Weights of a small mixture-of-experts language model, trained from scratch on English Wikipedia.
Experts: 432 SwiGLU neurons an expert, a softmax router.
Training: 1111M tokens, 8477 steps.
Below are experts of layer 4 (counted from 0) of a mixture-of-experts language model. Rows are named router (the router's row for the expert), gate (a neuron's input weights, with its number), up (a neuron's input weights, with its number), down (a neuron's output weights, with its number) and show model dimensions 512-639. Each number is 128 + 24 x the weight over its row's rms, rounded and kept within 0 to 255.
After each expert's rows: a language model's description of what the expert responds to; "mostly gets" lists some tokens that are sent to it at least half of the time. This comes from a sample of Wikipedia text that the model never trained on.

# expert 11
router [ 99 148 136  94 106 112 130 131 133 157 180 111 112  64 165 118 126 132 143 151 124 110 162  64 145 121 106 132 109 145  73 145 211 104 121 133 108 121 142 133 128 102 122 151 135  83 113 120 161 155 155 124 146  94 149 109 180 151 143  88  93  93 120 158 178 123 169 137 163 177 125 145 131 121 106 162 142 173 115 106 154 122 140  95  99 138 113 148 132 136 109 163 106 132 133 124  69  99  97 140 128 120 116 130 125 128  91 139 124 119 127 199 118  87 163 165  82 113 104 137 111 127 122  92 124 103 135 147]
gate0 [130 152 124 115 143 130 134 145 158 104 165 129 126 150 110 107 109 163 119  99 153 138 113 146 113  71 114 135  96 133  81 174  89 139 143 117  87  95  79 143 141 133 136  86 173 107 162 140 157 143 140 115 104 112 130 153 103 113 134  90 134  86 124 116 151 144 103 101 164 151 121 164 134  92 139 144  84 137 103 114 116 137 131 122 184  99  95  94 110 148 118 136 161 151 157 166 146 169 109 104 112 115 135 145 148 145 101 109  94 158 167  81 136 100 133 136 120 127  94 103 115 118 127 105 106 148 101 160]
up0 [167 135 119 157 130 151 139 145 156 161 147 100 153 119 146 123 131  98 120 130 139 178 161 161 139 123 162 142 142 182 116 133 124 136 125 148 111 162 110 104 111 120 126 124 115 119 121 123 176 124  98 113  98 102 103 112 135 110 135 145 139  92 118 132  97 120  99 153 167 141  99 174 108  97 143 147 130 137 140 176 135 143 125 105 124 117 116 105 127 111  85 127 119 142 187 122 113 118 169 125 162 132 112 183 149 142 156 115 160 130 122 106 137 144 156 101  92 119 130 125 126 109 134  97 112 138 120  90]
down0 [174 188 155 105 102 152  63  90 158 148  93 161 146 137 118 123 105 171 105 153 143 136 115 114 111 111 157 110 101 112 133 133 102 133 116 121 127 134 168 115  74 161 142 157 100 107 166 113 126 160 123 144 138 112 127 108 130 129 154 126 126 167 173 122 141 104 134 120 121 130 128 111 120 157 125 152 155  91 138 158 113 105 124 155 130 144 167 133 117 137 113  98 197 101  73 118 178 145 140 103 117 152 114 111 117 136 164 138 137 117  93 113 105 139 104 169 135 107 127 132 105 100  95 137 142 158  94 139]
It responds to: Infobox and list structure. Line breaks, pipes, colons and field words in infoboxes and lists, such as Species, Genus, Coordinates, Preceded, Edited by.
mostly gets: " Species", " classification", " Coordinates", " Genus", ");\n", " Preceded"

# expert 4
router [170 143 175 132  82 119 140 117 136 142 143 108 143 170 124 141 114 138  83 116 137 131 127 155 131 106 179 153 137 132 163 155 120 141 169 145 129  61 141 168 149 100 108 111 117 164 132  86  93 121 112 105 127 145 180 131 123 135 112 189 175 121 122 112  82 129 148 108 144 129 123  93 132 149 147 142  98 126 150 144  90 129 164 138 110 128 152 139  69 115 126 160 156  98 119 117 110 122 171 156 121  92 150 109 142 133 144 180 107 134 135  98 111 143 122 147 115  67 163 174 130  96  96 150 128 139  89 124]
gate0 [121  96 112 143 145 138 135 104  92 129 118 138 125 150 163 147 163 129 151 159 146 103 150 172 151 128 179  92 144  90 145 110 127 136 145 152 145 119 157  82 183 109 129  86 159 134 147 101 135 113  79 144 123 124 115 126 151 114 141 105 167  87 135 120 147 159 132 134 113  85 134  74 115 140 147 103 140 160  66 147 130  45 154 122 140 142 146  97 138 109  99 123  96 124 139 149 127 130 165 153 163 138 110 115 155 151 126 149 124 123  83 171 159 112 111 148 163 127 155 115 145 130 104 158 115 108 149 137]
up0 [176  97 127 148 127  94 161 103 152 138 195 125 168 145 135 106 168 139 149 124  88  66 128 125 150 109  98 124 108 107 119 154 116 145 127 140 124 129 127 186 124 106 122 111 140 125 119 147  91 120 129 119 115 130 154 126 166 121 125 108 138 121 125 153 144 153 121 142 156 113 128 128 142 100  82  88 176 125 107 155 126 128  93 192 133 144 139  99 123 100 140 132  84 131 148 126  95 104 141 137 103 128 177  99 130 121 140  99 124 151 131 110 156 117 143 121 114 111 117  95 148 131 128 108 112 100 132 110]
down0 [111 134 137  95 102 140 142 110 154 115 110 131 150 120 133 135 180 128 126 157 202 119  98 117 126 138 162 131 110 110 126 109 150 135 113 126 157 126 119 134 169  92 136  98  97 118 144 118 150 123 119 118 132  89  91 132 131 137 102 123 136 125  91 168 141 179 128 121 137 106 137 132 116 193 151  91 149 134 113 191 146  84 132 138 154 100 159 156 110  76 113 106 108 145 120 139 116 167  97 148 142 140 119 109  94 122 157 133  89 103 138 160 135 104 118 109 103 155 136 129 123 128  84 156 174 115 121 185]
It responds to: Mid-word pieces, commas. Middle and final pieces of common English words, such as aforementioned, uprising, upcoming, standstill, along with commas, quotes and words like according, today.
mostly gets: " drug", ")\"", " today", " least", "\",", " like"

# expert 5
router [113 115 118  79 133  94 141 142 158 125 152  82 135 125 138 174 137  96 120 146 135 132 129 128 118 168 113 106 122 102 163 114 115  85  92 131  56 106 140 150  99 136 107 133 153 104 113 135 124 143 133 132  92 106 115 140 102 184 153 181 114 126 115 135 132  91 149 181 160 141 114 134  92 114 116 116 153  95 140 154  74 141 142 103 179 119 119 119 106 117 159 172 129 105 134 113 112  90 149 109 131 131 145 169 144 134 127 119 121 107 131 120 107 127 127 174 104 118 136  96 132 145 154 138 151 140 151 118]
gate0 [154 106 167 144 109 169 110 145 118 108 143 106 166 110 101 106 113 106 107 164 138 162 153 133 120 145 179 139  96 103 154 139 112 128  85 135 117 102 116 118 133 143 104 133 125 100  97  97 180 125 142  92 144 126 133 182 188 126 116  99 101 113 132 164 111  76 134 119 122  76 126 135 162 122 129  37 104 106 117 138 132 111 151  99 154  99 117 100 131 172 100 132 121 156 116 133 148 122  84 184 157 133 164 156 142 112 101 146 126 123 143 110 132 133 125 111 132 165 167 137  90 129 131 103 100  98 158 120]
up0 [105 136  74 132 123 176 154 153  99  80 153 156  91  97 156 136  78 106  98 129 110 172 175 115 129 101 153 133 149 129 131 131 133 140 119 126 140 109 122 148 110 133  80 134 146  62 141 148 134 127 150 103  79 122 124 124 107 110 118 168 133  86 133  84 126 119 103  86 125 158 151 149 105 138 194 148 132 144 129 123 142 168 131 153 152  78 114  91  81 145 167 139 137 106 137 116 136 151 114 175  73 116  78 134 145 103 129 125 135 118 108 134  85 151 151 123 152  82 132 164 146 170 104 159 146 138 121  85]
down0 [144  99 174  99  94 134 104 146 138 142  79  97  98 173  89 148 176 154  93 109 103 126 172 140 152 124 163  91 132 134  99 163 162 127 136 111 164  75 181 128 107 138 140 138 131 115 124  96 107 135 139 124 169 143 105 123 139 129 130 177 131 134 112 122 132 173 147 118 109  87 126 121 151  80 161 147 151 146 118 118  79 148 139 114 160 137  81  94 119 163 113 127 101 162 137 112 118 114 155 141 149 122 133 102 156 157 112 143 137 125  92 151 132 132 128 131 137 163 137 109 143  94 125 121 107 152 147 115]
It responds to: Section headings, media articles. Words inside wiki section headings like Production, Plot, Release history, plus table pipes in album, song and film articles.
mostly gets: "|---|---|\n", " novel", "Early", " directed", " Title", " featured"

# expert 13
router [119 143 117 148 113 156 148 140 130 148 140 164 168 125 113 137 132 132  91  81 120 130 153 162 120 132 156 125 140 182 138 135 112 138 149 122 147 120 110  95 154 148 140 102 187  91 151 104 131 134 123 110 152 128 155 126  99 168 134 147  90 131 117 118 143 175 131 121 124 149 124 125 121 132 197  88 105 140 132  99 114 163 138 103 154 103 149 133 168 138 111 124  97 105 106 120 144 177 140 153 151 181  96 122 128 138 139  98 149 153 144 170 155 164 134 187 123 141 185 154  76 124 145 156 139 160 119  87]
gate0 [129 108 107 125 107 144 184 134 166 113  95 123 181 112 178  91 118 166 125 157 146 141 160 157 114 115 136 108 108 119 133 100  90  95 166 115 146 114 142  87 170  97 109 149 125 113 139 117  74 142 124 138 115 122 101 114 105 106 124 124 102 130 168 147  99 153 127 145  97 112 107 135 146 125 143 104  89 109 162 104 148 105  99 130 156 145 139 130 132  86  99 128 142 116 117 161 121 140 162 158 120 156 110 102 133 134 105  86 152 160 121 152 155 149 151  86 175 120 119 105 152 154 163 148  95 147 158 138]
up0 [159 136 124 156 134 113 103 101 120 113 137 137 132 111 147 122 107 120 127  95 126 150 127 104 113 125 132 123 127 129 105 120 143 166 137 114 141 169 120 116 119  95 160 110 160 170 137 149 146 120 138  94 115 127 141 153 130 114 130 163 156 129 100 138 127 121  78 135 111 149 141 121  72 158 121 132 108 174 111 174 128 151 144 123 105 162 137 148 154 150 108 146 132 125 143 154 162  98 174 104  82 129 185 125 108  98 108 159 141 147 123 117 102 150 126 127 156 154 116  85 129 152 144 129 144 139 134 123]
down0 [ 94  88 122 119 124 106  82 100 159 134 124 132 107 113 147  88  90 128  97 113 165 150 171 189 142 156 143 115  91 173 136 105 132 159  98 112 140 112 103 147 161 128 137 144  92 116 165 129 162 143 153 179 102 114  89 143 188 145 141 104 130 136 133 136 135 152 127 104 133 142 168 131 173 151 113 107 124 110 115 176 116 120 162 161 121 140 118 108 150 138  77  94 135 145 169 132 136  90 109 148 171 128 143 107 152 161 169  95  85 112 138 163 109 157 122 148  97 104 146 137 147 126 139 138 123 163 132 126]
It responds to: Mid-word Latinate pieces. Middle and final pieces of longer Latinate words, such as embass-y, ass-ign-ments, Guil-ty, illust-rated, and suffixes like -ations.
mostly gets: "rupt", " states", "isions", " lack", "vention", " attended"

# expert 10
router [167 104 139 133 131 128 110 142  73 102 119 127  97 130 153 107 179 190 148  75 113 120 143 118 131  99 124 113 124  77 166 124 143 104 129  88 161 138 113 139 104 108 107 141 126  90 117 104 123 130 133 138 120 121 107 137 146 151 150 108 149 107 153 123 141 175 103 104 102 102 109 135 115 139 142 106 152 164 127 152 158 132 126 113 146 171 136 171 146 133 140  83 126 133 123 160 162 145 121 117 143 121  81 106 151 145 120 112 132 114 117  85 100 122 141 137 161 123 149 100 151 144 103  93 162 141 149  96]
gate0 [111 127 105 114 117 121  89 120 175 116 140 115 140  77 123 129 106 127  97 112 113 150 123 102  93  98 102 154 149 107 109 129 157 143  67 112 139 177 153 121 159 140 134 124  67 152 161 115 103 156 106 105  95 189 172 140 138  69  95 145 131 119  68 122 115 145  91 111 113 128 148 131 124  93 100 106 120 124 153 120  84 129 144 144 138 154 131 145 153 130 154 126 106 144 126 154 157 156 173 120 118 133  80  97 172 137 156 112 129 133 145 119  91 125 162 203 140 113 146 132 119 144 143 164  99  90 116  91]
up0 [140  91 113 145 173 186 134 103 149 136 127 126  74 129 131 112 104 107 116 131 105 125 167 106 109 126 122  88 161 114 105 123 133 113 105 144 129 143 121 130  90  74 149 112  84 110 142 136 159 133 130 108 148 128  87 156 108 129 110 121 136 143 107 154 119 142 139 117 199  97 135 125 156 138  69 116 150 112 117 126 151 134 124 124 149 115 108 122 131 117 111  94 138 119 144 169 125 122 108 127 168 115 103 148 136 128 125  84  99 101  91 123 138 101  94 130 151 176 146 143 123 139 109 110 105 112 104 140]
down0 [112 100 116 161 157 120 111 121 173 124 152 147  85 157 138 160 161  95 182  92 159 149 124 119  92 131 150 118 119 113 141 157 154 129 137 176  94 147 108 119 109 146 129 118 153 167 133 119 108 145 138 100 117 108 149  98 115 100 100 107 174 143 100 146 164 174 144 132  94 123 166 147 133 123 121 169 142 148 135 142 145 147 117 170 153 127 108 127 144 103 147 132 120 132 137 153 152 133 146 102 123  86 128 108 126 117  91 148 120 110 132 118 134 103 148  99 139 119 129  75 125 127 102 130 147  95 136 108]
It responds to: Places and coordinates. Coordinate symbols such as ″N and ″W, UTC, Township, -shire, and pieces of place names in birthplaces and location descriptions, e.g. Hørsholm.
mostly gets: "″W", " UTC", " Township", " Victoria", "shire", "″N"

# expert 6
router [180 132 164 118 163 106 135 138  93 138  72 144  86 121 149 153 119 135 111 173 158 154  93 135 113 159 145  73 130 125 114 108  72 109 110 121 128 111 160 145 150 157 137 110  88 104 110 151 106 155 128 132 162 109 125 119 138 153 113 154 105 143 156 125  69  87 109 134 137 102 121 138 120 132 159 142 129 133 145 144  96 104 117 128 139  74  80 116 121 119 123 193 128 124 137  98 110 117 104 153 108 160 146 122 136 137 106 117 104 168 109  72 130 135 108 111 109 130 158 127 154 103 132 117 134 128 137 122]
gate0 [ 97 129 144  96 131 110 102 100 105 163 161 122 121 104 122 160 160 112 130 121 175 138 115  95 127 143 124 122 127  95 126 150 133  88 127 187  70 103  87 143 140 160  96 123 148 121 124 127  83 150 155 135 117 128 136 159 128 127 160 171 107 139 158 104  91 103 144 129 171 105 154 165 115 126 124 150 146 110 132 104 118 170 150 152 151 150 122 150 126 136  95 165 110 136  96  84 113 126 101  78 121 123 112 160 125 147 128 177 136 141 157 153 153 111 110 162 152 116  71 128 130 128  94 150 125 109 104 142]
up0 [111 116 101 110 136 148 102 124 119 130 145 154 129 127 164 145  90 139 127 115 112 164 118 119 146 112 139 127 143 127 114 136 138 130 130 141 111  73  92 153 114 107  74 131 157 159 135 145  93 162 147 127 111 127 147 109 141 172 142 124 139 111 137  82 162 128 101 119 157 121  80 105 147 127 118 118 114 101 176  83 127  91 102  87 139 123  95 138 104 108 129 164 112 104 152 141 109  93 133 112 125 138 103 104 106 120 151 122 176 137 122 161 143 153 118 132 161 130 139 170 166 129 124 156 131 116 112 128]
down0 [121 132 134 117 199 140 120 150 127 142 113 111 165 120  98 111 160  88 108 154 134 154 152 153  99 122  91 124 138 150  91 105 117 108 115 198 126  97 164 105 122 132 134 137  84 150 118 121 141 178 131 128 128 131 121 118 117 102 144 118 119 143 127  99 152 126 145 114 105  98 125 123 146 125  81 123 119 122 156 120 148 112 122 154  98 133 126 169 147 116 141 161 121 125 142 150 148 136 106 142  85 116 148 134 142 146 147 171 109 150 137 103 136 149 169 122 115 113 102 149  89 131  90  99 109 151 110 111]
It responds to: Combat and tennis results. Separators, country codes and name endings in results tables for sports such as mixed martial arts, tennis, athletics, medalists, e.g. ARG, Walkover.
mostly gets: " medalist", " touchdown", " Chevrolet", " ARG", " RUS", "weight"